Below are experts of layer 2 (counted from 0) of a mixture-of-experts language model. Rows are named gate (a neuron's input weights, with its number), up (a neuron's input weights, with its number), down (a neuron's output weights, with its number) and show model dimensions 0-255. Each number is 200 + 30 x the weight over its row's rms, rounded and kept within 0 to 999.
Before each expert's rows: a language model's description of what the expert responds to; "comes after" lists some tokens at least twice as common just before its tokens as in all text. This comes from a sample of Wikipedia text that the model never trained on. Tokens count by the router's weight.

# expert 38
Description: Table and list markup
comes after: "\n", "| ", "|", "-", "| —", "- "
gate3,146,172,262,216,188,230,204,210,231,178,222,190,193,170,183,220,229,208,242,230,215,218,185,164,214,201,153,184,186,225,202,275,215,157,253,223,246,222,208,173,245,198,200,196,194,187,200,174,254,164,244,205,144,207,181,197,189,179,249,136,190,229,200,249,176,213,206,214,189,212,239,202,196,204,231,191,232,191,242,176,232,188,236,206,155,215,164,220,202,176,159,241,152,204,220,158,210,197,203,189,175,244,196,190,233,186,223,269,180,221,191,178,189,195,252,204,162,133,209,217,206,239,210,191,190,198,190,231,203,181,196,267,198,163,249,188,227,148,209,196,239,170,163,248,149,233,203,163,177,165,147,208,214,206,187,255,184,176,201,186,187,198,288,144,181,238,224,246,181,186,190,222,197,209,156,206,215,126,261,261,216,194,241,215,185,201,148,235,204,188,218,182,193,253,216,244,212,218,179,250,200,176,203,214,188,175,220,163,237,195,206,197,180,205,268,166,197,206,186,205,214,223,207,184,209,217,186,163,196,205,205,157,202,188,175,191,228,256,216,145,184,220,233,218,145,216,272,240,186,276,224,233,190,243,216,201
up3,237,247,185,186,205,183,164,206,144,225,181,196,193,255,242,204,167,202,181,194,217,156,203,206,206,169,254,205,215,165,175,161,184,227,183,166,162,165,203,220,173,215,193,214,237,253,206,241,206,246,144,231,200,191,177,173,188,226,142,270,172,182,195,134,182,153,162,229,183,215,209,185,197,201,196,223,160,201,181,227,168,166,177,212,226,233,200,191,228,224,246,155,241,197,153,226,199,186,187,210,198,138,212,200,167,172,162,187,221,191,198,235,212,229,165,183,244,237,201,158,217,166,223,187,241,177,232,172,228,209,199,161,178,203,168,245,180,253,204,207,202,251,214,158,263,165,235,241,255,230,273,197,220,186,196,190,206,219,208,184,229,209,141,260,190,132,191,185,202,212,179,176,222,181,222,171,163,269,145,198,159,181,177,218,184,187,248,186,205,230,185,222,190,151,186,155,179,195,207,170,213,217,207,215,185,199,227,237,204,175,189,163,236,170,155,229,230,199,211,176,176,176,172,193,199,177,215,226,201,184,164,225,203,196,262,192,158,195,215,251,218,194,189,194,282,186,130,154,211,144,116,200,203,201,203,185
down3,186,223,197,173,247,195,202,204,221,155,169,205,234,230,239,206,180,167,183,240,162,198,233,162,206,169,239,203,212,163,207,212,176,212,196,154,199,188,160,197,202,190,198,255,133,187,209,239,197,187,204,130,180,187,236,201,251,213,257,289,211,209,219,216,195,171,213,220,183,199,226,162,189,221,180,216,199,217,166,182,153,279,181,197,240,233,229,203,254,208,247,203,196,235,199,155,166,188,134,215,182,163,177,198,169,220,197,231,227,213,204,208,235,245,185,205,267,232,236,231,161,184,211,208,224,167,156,250,276,220,142,191,228,172,204,178,198,176,206,219,185,227,230,229,222,166,213,197,189,158,182,145,188,235,192,181,184,200,181,243,183,229,184,215,175,193,187,203,203,152,216,221,228,241,205,241,245,156,183,235,228,196,198,213,200,205,200,230,156,147,114,174,187,233,194,248,257,213,221,226,229,218,245,181,188,189,210,209,197,193,198,219,190,146,190,185,229,230,253,128,213,264,210,212,167,197,204,234,160,188,258,210,198,219,182,161,170,197,191,188,212,194,231,250,214,222,120,254,210,211,218,201,193,208,165,227
gate4,207,210,222,211,260,195,135,159,169,231,159,167,139,201,206,190,236,230,213,258,208,221,163,235,181,229,175,239,225,224,190,221,236,214,276,165,196,225,203,168,243,233,209,236,203,176,257,197,212,200,229,243,151,205,222,188,214,200,199,177,157,183,194,169,176,192,267,169,209,204,187,214,206,138,164,165,228,195,165,221,211,209,221,201,205,185,198,169,164,167,198,172,229,205,119,194,171,159,184,194,194,157,217,187,179,200,182,181,205,221,185,158,171,182,213,189,159,121,156,243,198,221,190,197,185,201,190,158,201,211,219,172,151,216,204,204,181,191,204,193,133,161,142,221,222,244,181,181,222,145,192,170,176,171,212,230,226,156,173,205,217,131,127,199,238,183,200,149,207,197,146,234,201,200,226,215,212,182,239,236,238,192,173,256,198,211,181,183,248,173,216,210,240,211,225,162,262,150,201,162,205,204,203,154,204,207,227,154,160,187,190,243,174,229,195,174,220,168,203,199,191,219,195,223,195,195,231,217,188,253,203,223,162,220,131,169,189,169,176,241,158,199,203,166,183,220,215,240,152,219,206,169,252,146,217,228
up4,217,210,191,199,196,196,225,254,231,197,215,216,241,211,217,204,164,208,208,141,179,198,207,192,249,154,233,175,181,175,195,166,194,199,115,179,211,186,184,212,186,173,221,168,199,240,170,203,179,216,180,162,222,229,176,219,237,215,198,232,226,175,219,242,235,203,162,235,201,183,202,174,203,226,215,210,176,223,223,205,208,187,207,230,205,220,207,271,259,256,192,225,164,166,277,159,199,246,214,197,236,227,186,182,234,200,227,212,194,193,260,207,186,204,201,194,233,243,222,188,226,196,209,187,217,222,202,234,178,210,221,229,241,215,229,195,220,197,235,188,232,192,253,164,212,190,197,232,213,218,197,227,223,193,222,234,182,287,220,143,132,247,303,206,190,221,204,213,189,182,239,197,194,205,149,214,217,208,180,191,120,206,203,184,194,153,196,225,154,220,150,187,173,139,247,242,128,241,211,201,200,180,201,211,193,193,161,238,229,225,190,179,209,186,179,237,165,190,211,192,189,168,193,232,208,218,176,214,221,199,164,215,264,212,243,238,152,241,240,161,246,228,180,208,217,191,203,171,268,203,168,243,157,303,193,200
down4,251,202,197,140,198,198,201,170,194,238,184,164,164,215,191,196,209,207,181,197,148,197,183,168,152,208,216,177,152,191,209,184,239,199,188,211,252,197,215,231,200,160,173,167,227,240,170,176,257,186,247,204,183,227,142,146,177,224,220,241,244,197,229,224,156,163,168,225,199,139,183,152,158,177,147,228,256,152,175,220,270,198,187,144,193,166,198,136,154,201,201,179,217,158,163,223,189,248,162,186,213,195,142,201,201,203,147,232,198,222,257,171,213,212,187,175,178,221,213,176,180,186,144,225,174,163,157,251,198,218,190,203,204,281,191,225,186,222,169,186,149,199,270,208,216,177,230,243,237,200,169,225,207,201,227,242,229,212,214,182,177,257,210,163,185,182,236,229,216,186,214,167,225,149,178,212,238,195,206,184,185,199,147,209,179,140,197,212,184,226,224,202,207,184,237,219,219,191,215,241,204,186,211,221,154,196,140,230,183,197,184,220,242,227,216,201,147,246,139,184,206,230,199,167,258,222,238,200,172,195,184,212,207,170,264,214,216,180,187,174,210,194,216,214,230,226,156,224,249,171,200,168,190,204,249,206

# expert 53
Description: Equals signs, list dashes
comes after: "\n", "\n\n", "3", " was", "In", " were"
gate2,185,160,216,232,180,145,182,192,155,168,144,253,179,235,256,173,191,272,165,198,193,194,197,184,215,253,223,212,176,252,171,229,234,172,173,184,233,196,145,170,179,202,224,224,191,206,152,160,187,165,259,214,259,161,174,177,204,213,177,207,200,168,195,193,176,205,206,169,201,208,204,191,179,178,214,234,179,182,209,133,176,174,189,166,169,201,196,162,157,203,158,174,222,162,200,204,175,156,196,174,176,200,190,178,213,196,205,191,213,193,177,155,193,202,243,165,169,201,204,180,173,219,222,141,194,240,168,149,166,167,234,163,213,147,201,270,206,140,169,174,216,252,200,243,172,224,231,211,257,177,209,243,235,192,133,169,240,172,241,161,159,216,204,183,235,249,227,247,146,214,191,224,249,135,189,216,172,216,207,221,219,244,159,233,174,157,205,221,226,141,180,183,194,211,161,201,181,201,188,221,195,220,193,186,180,203,227,200,205,142,161,208,215,244,186,203,191,188,217,245,196,218,176,206,216,183,192,218,228,217,236,253,232,211,169,218,207,211,151,146,167,151,247,180,168,220,223,192,197,256,232,204,227,256,186,176
up2,194,219,249,158,211,237,212,226,225,230,226,197,151,169,204,188,175,212,208,158,178,186,216,210,151,211,269,187,228,203,207,230,204,192,246,212,173,238,216,223,158,179,221,184,231,201,190,189,162,223,186,160,198,239,216,200,121,164,196,181,239,210,219,237,227,207,231,244,196,220,180,247,234,211,162,254,211,216,190,197,230,145,189,255,161,225,193,258,198,235,211,186,246,153,202,191,198,185,194,200,155,213,179,251,173,251,177,197,229,176,281,207,184,134,206,179,191,232,218,177,154,196,202,211,209,166,222,201,198,245,193,240,161,192,217,152,254,261,152,197,227,185,254,170,170,208,202,222,193,180,174,168,167,222,243,270,182,244,209,203,173,168,244,197,195,216,167,161,185,204,197,159,190,246,132,174,175,194,223,193,188,160,185,168,268,201,262,182,235,238,191,194,186,179,196,269,262,138,190,243,204,202,189,171,218,176,191,173,192,156,247,195,197,178,210,200,183,154,180,183,217,197,140,175,172,218,213,178,186,227,151,181,171,160,178,195,224,200,255,241,202,177,196,233,229,234,213,183,199,178,220,170,205,170,167,218
down2,193,208,183,181,202,161,127,178,146,196,194,222,204,172,140,251,171,244,235,270,165,201,219,205,212,163,198,197,203,216,155,202,196,273,161,186,211,187,210,247,157,212,204,196,243,160,203,207,192,224,226,195,195,172,220,252,213,172,253,239,194,239,185,227,179,150,247,243,184,251,189,196,183,172,174,208,194,175,192,213,196,192,180,205,235,191,184,180,231,226,175,278,236,202,174,247,158,163,144,209,243,152,229,235,177,209,182,198,202,200,241,200,197,250,214,171,202,194,199,224,213,185,144,213,145,197,173,212,197,236,180,191,188,132,170,255,173,246,229,206,266,243,205,164,214,194,187,191,204,182,227,210,205,178,190,227,224,194,253,203,199,151,201,206,183,186,225,261,186,235,167,215,162,195,168,211,224,277,197,226,153,198,205,224,214,212,171,221,215,206,198,158,198,158,239,157,247,229,214,185,187,107,235,159,176,195,225,269,197,224,189,216,176,185,228,209,185,220,211,223,212,193,217,208,226,180,186,205,152,212,240,159,208,161,208,223,155,171,192,236,249,198,229,240,225,162,178,224,186,243,132,216,228,176,193,191
gate3,171,254,203,193,180,179,216,193,196,143,246,164,192,252,246,164,150,233,202,198,178,147,201,282,221,230,159,150,211,230,214,199,182,208,191,227,155,222,241,199,251,220,198,243,247,247,185,234,133,162,164,216,225,223,242,191,225,214,200,235,200,176,178,164,261,225,180,182,206,234,177,187,196,166,158,230,191,236,178,190,167,188,144,206,244,168,270,209,159,174,204,177,204,176,255,161,221,211,153,174,188,197,207,159,219,257,194,165,234,206,216,215,180,180,208,178,230,208,223,215,189,200,155,229,252,203,179,201,173,262,187,286,206,207,164,175,214,208,236,183,181,179,186,229,189,267,218,191,150,201,191,213,214,194,220,173,196,193,194,183,213,177,120,163,161,218,168,259,185,150,190,210,215,181,202,261,216,210,214,195,203,184,223,182,250,197,181,193,231,227,177,211,210,199,230,237,206,173,179,223,171,251,143,169,199,240,178,159,204,136,202,196,166,219,131,198,187,229,188,200,228,192,200,180,181,175,257,212,206,176,170,190,216,191,208,189,150,167,180,196,232,151,194,188,144,178,184,195,196,206,211,179,212,169,214,253
up3,265,132,186,195,183,155,208,213,183,218,175,224,213,196,147,223,296,208,237,202,197,255,185,194,176,174,177,212,256,215,149,166,208,199,244,184,179,218,196,194,163,183,205,184,172,170,178,161,173,187,215,224,199,171,136,190,203,218,217,198,157,224,137,223,193,222,193,230,252,181,227,233,183,231,214,216,189,200,216,233,209,206,159,218,194,200,112,236,226,193,160,174,183,177,169,226,211,152,263,240,187,171,143,249,176,219,225,190,235,188,190,223,204,236,172,181,148,174,234,148,140,242,217,219,223,281,160,150,222,246,262,162,164,203,170,272,211,197,182,200,216,200,219,228,176,198,214,196,221,158,179,191,144,209,185,212,204,244,163,164,187,196,184,278,204,195,159,168,199,185,202,189,201,235,190,206,221,167,164,193,175,212,203,174,160,164,231,215,158,214,205,182,195,131,186,167,186,200,228,180,193,157,242,218,229,226,162,177,197,245,211,156,207,162,230,213,209,199,204,219,231,159,185,205,231,212,200,203,229,172,201,264,202,191,135,193,200,170,213,196,175,222,207,183,245,230,193,211,183,175,177,186,196,215,156,194
down3,198,189,235,196,231,210,237,186,253,238,215,217,192,204,191,257,190,179,159,223,185,197,152,232,177,236,208,215,177,233,166,142,222,196,160,208,209,209,200,152,216,149,217,233,197,229,165,161,185,190,200,240,214,205,187,171,201,153,204,233,185,240,200,215,159,170,210,205,214,217,223,223,208,164,186,173,270,231,201,157,199,247,225,190,172,180,168,249,159,184,216,204,258,220,203,203,232,208,212,282,204,258,246,197,151,224,208,235,185,172,205,222,212,204,202,168,172,192,218,234,184,171,168,200,239,172,203,239,201,204,181,194,155,235,183,134,231,186,152,203,207,245,193,205,187,151,213,242,179,195,252,190,218,154,193,231,251,179,248,178,186,163,204,185,233,242,206,204,211,163,181,214,181,242,170,231,185,194,197,115,197,169,229,213,164,190,156,184,244,219,243,174,196,183,194,264,213,243,218,137,190,224,273,196,189,244,194,198,189,196,204,226,243,236,203,207,218,176,150,233,220,250,165,178,151,184,146,239,185,188,259,215,195,237,235,219,122,228,209,179,156,255,184,178,223,185,176,197,227,194,186,169,159,234,163,215

# expert 34
Description: Year and date digits
comes after: "1", ", ", " in ", " (", "–", "2"
gate2,225,176,224,229,191,231,176,188,242,146,158,135,177,148,206,195,184,223,194,173,218,224,170,162,199,226,174,167,180,262,214,197,140,196,212,225,214,159,220,231,208,233,197,208,199,211,170,168,176,231,202,201,223,199,173,216,155,211,255,195,157,177,186,185,180,204,185,171,162,183,219,176,178,124,169,176,221,215,235,211,147,212,171,266,169,156,193,243,168,180,172,196,224,184,226,185,175,199,207,171,169,227,168,195,172,190,211,211,237,208,187,154,219,167,147,197,232,164,164,251,202,192,162,243,187,137,217,185,174,178,180,221,182,211,210,161,192,163,188,169,191,185,181,192,201,293,196,225,168,183,196,224,185,217,172,226,234,221,232,142,230,145,147,176,224,227,153,140,202,240,177,237,215,199,179,181,166,216,188,168,244,168,181,160,238,181,168,162,200,235,211,181,179,241,197,265,178,154,272,251,246,179,153,235,191,212,168,225,213,152,236,207,173,194,220,183,229,257,207,196,195,194,192,195,148,198,205,230,154,133,189,199,192,189,176,207,157,177,198,227,142,210,200,216,194,208,208,195,181,277,238,193,187,222,214,186
up2,221,161,152,231,157,240,229,193,236,153,173,170,170,202,154,173,188,225,201,217,180,199,220,177,197,181,209,155,149,238,218,210,144,164,232,228,189,193,194,224,207,218,215,220,219,161,201,200,127,241,177,208,222,157,172,194,157,158,266,213,225,203,198,256,239,206,209,177,177,220,168,200,208,214,186,182,218,232,185,204,182,220,169,232,159,170,208,243,199,212,191,190,242,189,245,183,211,186,171,182,148,165,192,232,203,175,219,253,268,150,160,175,221,192,210,218,210,211,169,250,220,225,209,203,228,181,230,232,194,177,231,220,206,170,206,167,207,191,249,221,162,155,143,192,218,267,231,235,195,198,174,160,175,186,216,214,236,250,201,174,192,211,186,229,145,261,207,193,238,239,224,235,173,248,178,194,212,187,156,167,263,193,152,218,182,147,242,244,197,245,265,186,200,225,183,198,212,138,239,203,262,174,160,179,193,170,190,235,208,195,237,228,201,228,218,117,186,204,203,204,199,222,226,180,191,242,239,236,210,133,267,223,163,224,187,166,202,197,186,218,182,174,171,233,165,212,202,199,165,244,214,223,199,195,236,199
down2,197,140,150,209,213,243,171,178,257,224,172,235,206,205,183,155,179,213,205,199,184,194,213,248,198,195,240,203,198,168,220,219,226,236,177,245,174,195,190,211,160,170,261,206,172,211,183,185,215,184,192,175,212,155,183,173,232,201,172,218,205,225,205,226,178,219,133,205,233,190,205,186,226,204,217,157,149,174,231,195,144,227,207,298,183,153,193,186,212,202,237,155,208,185,181,181,239,190,196,209,243,151,261,249,171,202,244,224,206,145,227,178,213,189,198,204,207,232,152,187,184,187,126,222,195,167,181,198,196,204,255,210,247,229,191,191,192,226,187,200,191,245,197,207,175,193,222,230,174,164,255,162,199,184,228,161,237,238,208,227,204,206,180,242,241,162,195,169,194,146,262,152,225,205,183,191,211,197,211,179,185,138,190,250,205,176,258,192,216,211,207,216,248,220,201,179,174,263,207,205,158,173,231,218,224,187,200,173,186,211,240,197,215,187,219,195,174,235,163,235,199,247,183,242,176,151,219,220,208,168,202,198,134,201,251,243,185,251,173,173,209,159,268,174,157,185,213,126,241,205,230,203,186,154,171,255
gate3,246,207,229,168,263,231,189,231,226,211,173,240,222,189,194,225,176,188,133,228,170,213,194,163,188,212,183,218,195,238,192,229,234,226,185,189,159,189,226,207,177,195,181,197,134,159,211,230,190,233,166,210,192,254,192,187,193,168,198,176,223,229,189,217,222,191,212,196,209,214,195,134,264,213,207,215,200,272,196,186,220,167,191,173,196,164,175,246,164,164,266,262,217,216,175,196,225,199,205,206,255,208,257,228,242,209,160,164,133,168,230,239,161,162,182,243,204,209,203,189,157,160,201,221,169,197,225,210,166,229,189,190,161,233,243,219,197,201,171,247,194,168,218,225,202,240,196,186,216,173,205,176,144,195,208,253,190,207,242,190,174,209,256,176,171,210,220,205,191,222,147,190,242,113,221,189,189,212,181,221,199,236,194,181,252,192,179,206,217,227,204,204,177,223,203,222,218,226,223,121,217,168,187,192,175,174,180,214,253,190,210,200,232,163,191,185,245,206,212,185,106,193,246,267,209,153,164,217,161,213,199,209,226,224,168,242,220,187,187,196,195,197,99,182,182,227,152,188,167,182,176,190,165,192,147,189
up3,153,193,212,256,119,165,230,178,175,222,216,202,152,177,252,158,206,263,215,213,204,187,196,274,208,227,230,175,191,159,192,171,191,135,218,201,192,198,185,175,240,197,234,221,225,221,162,211,180,161,218,191,199,122,219,212,195,191,203,199,191,141,212,180,165,189,236,169,204,218,191,261,153,158,167,205,212,137,212,204,138,253,220,265,183,196,226,180,205,236,170,180,199,214,205,185,234,209,198,218,180,193,160,183,197,230,227,229,265,253,192,152,265,195,229,180,204,194,212,209,210,220,191,183,186,215,203,177,221,208,188,237,211,212,165,189,221,192,234,209,176,196,177,200,248,171,211,200,161,217,205,180,210,186,203,196,175,154,166,212,238,200,121,219,189,192,160,203,216,187,221,136,205,268,215,148,199,195,257,167,231,158,211,217,138,205,257,189,198,204,141,215,192,165,226,179,224,182,183,245,179,217,200,189,270,207,223,176,183,185,192,171,202,208,199,185,200,182,157,203,280,192,151,166,187,258,168,236,255,181,188,197,181,196,226,178,178,189,213,236,202,244,259,167,193,155,236,203,216,184,196,204,220,227,211,255
down3,156,224,197,178,179,250,206,197,238,138,121,218,268,183,246,254,186,194,243,245,203,179,207,229,176,172,251,200,225,166,270,230,184,225,211,181,173,168,230,272,164,231,250,238,232,191,218,222,187,164,199,209,215,203,182,183,182,231,186,219,173,185,202,166,186,223,212,205,237,194,247,224,200,179,164,152,162,194,199,165,201,182,208,190,178,178,212,241,197,170,202,230,172,217,227,197,236,151,185,255,174,248,200,160,146,147,189,188,219,174,227,145,148,211,184,188,190,225,236,229,184,207,154,180,222,168,147,247,185,216,179,195,156,241,221,171,241,228,153,156,220,228,185,216,185,191,185,243,209,197,197,257,167,193,177,231,214,205,201,147,185,197,225,147,170,237,159,150,180,224,209,216,208,192,204,162,169,177,209,186,194,180,155,180,209,200,159,179,203,213,195,184,206,214,160,223,224,148,175,172,210,208,243,260,187,157,238,224,189,209,232,218,216,175,225,243,151,208,178,199,241,142,156,195,184,191,190,237,222,244,181,201,153,206,191,218,252,209,226,212,183,149,235,131,169,203,147,212,140,205,191,194,212,215,178,194

# expert 43
Description: Year digits
comes after: "2", "1", ", ", "–", "8", " in "
gate1,215,170,217,167,222,169,188,190,140,209,224,218,216,216,188,226,199,228,176,158,214,189,239,173,209,191,211,178,205,222,191,203,161,243,177,233,210,200,184,190,194,226,158,238,241,174,162,160,212,233,213,160,253,181,173,153,192,210,208,223,143,195,196,193,196,261,170,205,214,187,129,180,138,168,245,247,174,219,194,235,171,198,226,140,260,218,128,193,227,225,210,229,231,207,218,145,157,193,198,203,159,193,173,246,197,185,195,154,182,153,184,200,218,222,255,200,149,224,266,189,167,174,180,216,190,223,226,252,183,235,138,195,209,188,193,181,181,224,195,190,207,184,160,234,161,174,233,183,213,211,218,221,182,229,144,206,284,211,184,203,239,201,252,193,159,252,180,206,195,207,237,260,234,184,175,139,220,187,242,243,195,214,192,268,219,212,185,203,170,206,195,178,192,171,191,167,195,244,253,192,191,233,195,159,225,226,243,181,219,203,175,202,149,219,145,171,213,152,208,222,259,192,192,171,199,248,237,194,254,210,199,197,211,190,161,210,207,203,167,176,215,176,190,266,177,177,249,171,190,219,230,214,163,243,242,189
up1,235,227,191,154,238,207,178,233,164,212,182,207,152,152,187,190,201,188,199,187,177,174,207,160,242,219,191,171,234,201,256,241,233,212,184,224,207,188,169,239,245,187,199,207,222,186,124,249,241,234,203,213,217,198,198,173,179,225,166,223,203,255,211,163,218,200,157,199,163,190,189,219,209,157,237,176,225,224,172,167,241,175,207,197,210,137,190,183,180,193,168,194,211,154,194,210,197,239,238,191,201,175,213,162,156,179,154,225,219,221,205,179,191,262,245,250,221,171,124,240,208,193,215,199,185,196,197,241,228,156,192,259,132,179,157,130,171,152,210,214,199,185,175,234,157,246,227,175,180,239,244,225,208,181,211,172,215,178,209,174,258,155,172,276,174,236,180,173,208,202,179,206,194,147,207,219,221,233,200,197,215,128,198,172,182,226,175,213,222,263,220,237,209,212,206,256,204,228,184,232,231,184,222,169,170,201,180,197,207,158,178,220,180,228,220,234,232,155,158,200,183,151,208,161,245,168,256,243,142,205,222,200,234,217,230,203,243,237,126,190,152,208,196,196,215,192,231,187,169,209,189,209,213,191,167,186
down1,172,209,185,222,207,209,194,214,169,215,176,148,213,178,173,211,189,228,156,205,186,192,148,167,198,175,227,175,215,194,203,192,165,216,232,227,175,159,184,168,201,241,199,189,166,159,138,188,183,139,192,201,177,157,167,226,152,141,188,202,195,218,222,220,163,284,214,229,191,228,218,212,179,232,225,190,175,219,189,199,195,210,255,233,181,195,151,184,259,215,219,153,167,202,196,168,247,145,219,255,232,159,165,228,172,197,198,262,216,159,224,195,177,169,164,184,193,217,202,238,187,241,197,178,261,281,187,171,151,221,139,172,168,219,223,191,237,228,189,238,193,210,216,208,199,197,240,201,177,218,202,118,175,212,201,231,250,218,181,164,149,179,155,192,245,180,192,233,209,185,190,189,205,212,194,191,153,176,169,175,221,237,238,147,169,167,200,193,204,207,132,144,189,201,221,174,192,181,183,218,221,200,207,192,222,233,190,145,204,243,190,190,194,170,209,189,151,251,173,199,234,218,113,209,158,181,177,227,198,195,165,209,162,201,173,174,130,200,195,178,165,195,202,251,167,186,257,171,188,182,230,186,199,150,225,253
gate2,249,232,189,197,199,183,226,178,211,158,162,216,179,223,142,256,212,247,220,173,207,187,200,181,159,223,200,225,216,164,216,217,172,167,202,218,226,216,206,170,117,220,227,186,208,219,189,224,245,207,223,174,232,222,215,193,186,230,198,232,203,217,176,210,251,160,176,246,199,172,149,179,247,194,162,194,237,181,178,154,144,239,164,125,199,174,203,153,177,197,180,147,167,230,241,223,198,202,159,172,222,183,177,210,166,207,157,298,177,175,218,202,226,203,143,209,202,201,153,210,200,204,190,198,256,213,191,208,210,173,177,181,164,220,242,200,245,177,177,157,172,187,210,228,206,199,210,193,202,184,155,230,220,220,216,224,237,174,201,191,226,230,159,174,197,190,130,246,202,148,219,244,158,238,159,238,175,174,208,175,196,160,210,219,174,184,224,133,195,200,185,276,186,232,209,214,226,230,210,173,210,203,200,257,191,229,209,237,157,160,209,174,218,186,184,176,220,212,214,174,214,216,187,192,226,209,190,192,174,210,182,147,203,229,236,222,248,132,254,215,187,259,181,178,159,253,186,146,203,217,249,226,153,220,269,211
up2,226,218,182,200,219,141,142,223,209,228,201,172,143,230,169,267,179,222,242,138,207,203,143,220,211,193,232,211,148,263,198,172,202,196,208,184,194,214,212,152,155,198,169,218,239,178,245,213,220,190,210,215,222,201,220,158,174,175,183,210,189,195,197,230,192,184,194,192,149,226,168,238,206,206,152,181,210,175,199,179,221,221,192,161,170,178,139,191,218,207,169,217,200,193,192,164,184,205,131,215,208,235,203,213,194,219,263,208,199,188,211,162,243,206,193,156,159,215,187,185,246,183,223,184,207,197,192,164,191,168,240,173,201,192,209,196,205,225,233,200,177,214,202,224,184,243,240,203,245,196,138,208,183,242,212,227,254,177,191,219,171,246,275,204,159,251,151,255,207,213,192,194,140,210,222,221,206,215,234,235,161,220,213,195,185,176,205,134,211,214,190,213,183,241,193,164,190,189,188,172,187,181,190,192,181,170,182,248,240,167,274,218,195,192,192,127,242,203,204,194,263,185,180,217,134,250,178,183,197,241,169,167,234,268,231,243,203,174,245,192,214,240,241,193,219,157,180,198,251,179,261,214,132,231,208,241
down2,170,208,225,148,205,171,202,220,173,203,196,196,218,161,185,250,238,200,239,191,126,218,187,230,215,154,190,209,219,240,223,233,194,190,185,222,223,193,213,221,228,254,203,243,223,259,210,213,186,158,183,226,223,194,230,203,189,188,240,247,187,175,192,211,168,166,241,196,197,247,206,179,172,181,212,210,197,219,193,235,180,196,245,195,237,201,214,226,250,197,147,228,183,247,226,272,184,241,236,106,203,177,247,237,213,164,178,175,221,193,201,214,224,171,236,205,180,178,190,237,189,151,206,227,189,213,233,196,159,216,218,225,237,198,209,167,138,157,278,221,235,225,205,170,210,170,192,199,206,198,207,206,159,250,210,218,216,206,181,197,257,210,235,213,221,164,246,187,184,218,137,198,187,197,155,237,212,186,217,229,150,195,229,181,210,186,156,169,185,203,201,213,194,163,173,210,204,146,208,230,232,196,215,152,217,237,204,217,190,177,183,200,186,204,217,198,133,205,193,226,215,172,178,203,178,155,220,149,145,185,215,224,183,144,187,189,121,242,178,272,195,231,147,222,205,155,180,198,222,234,107,128,200,212,228,239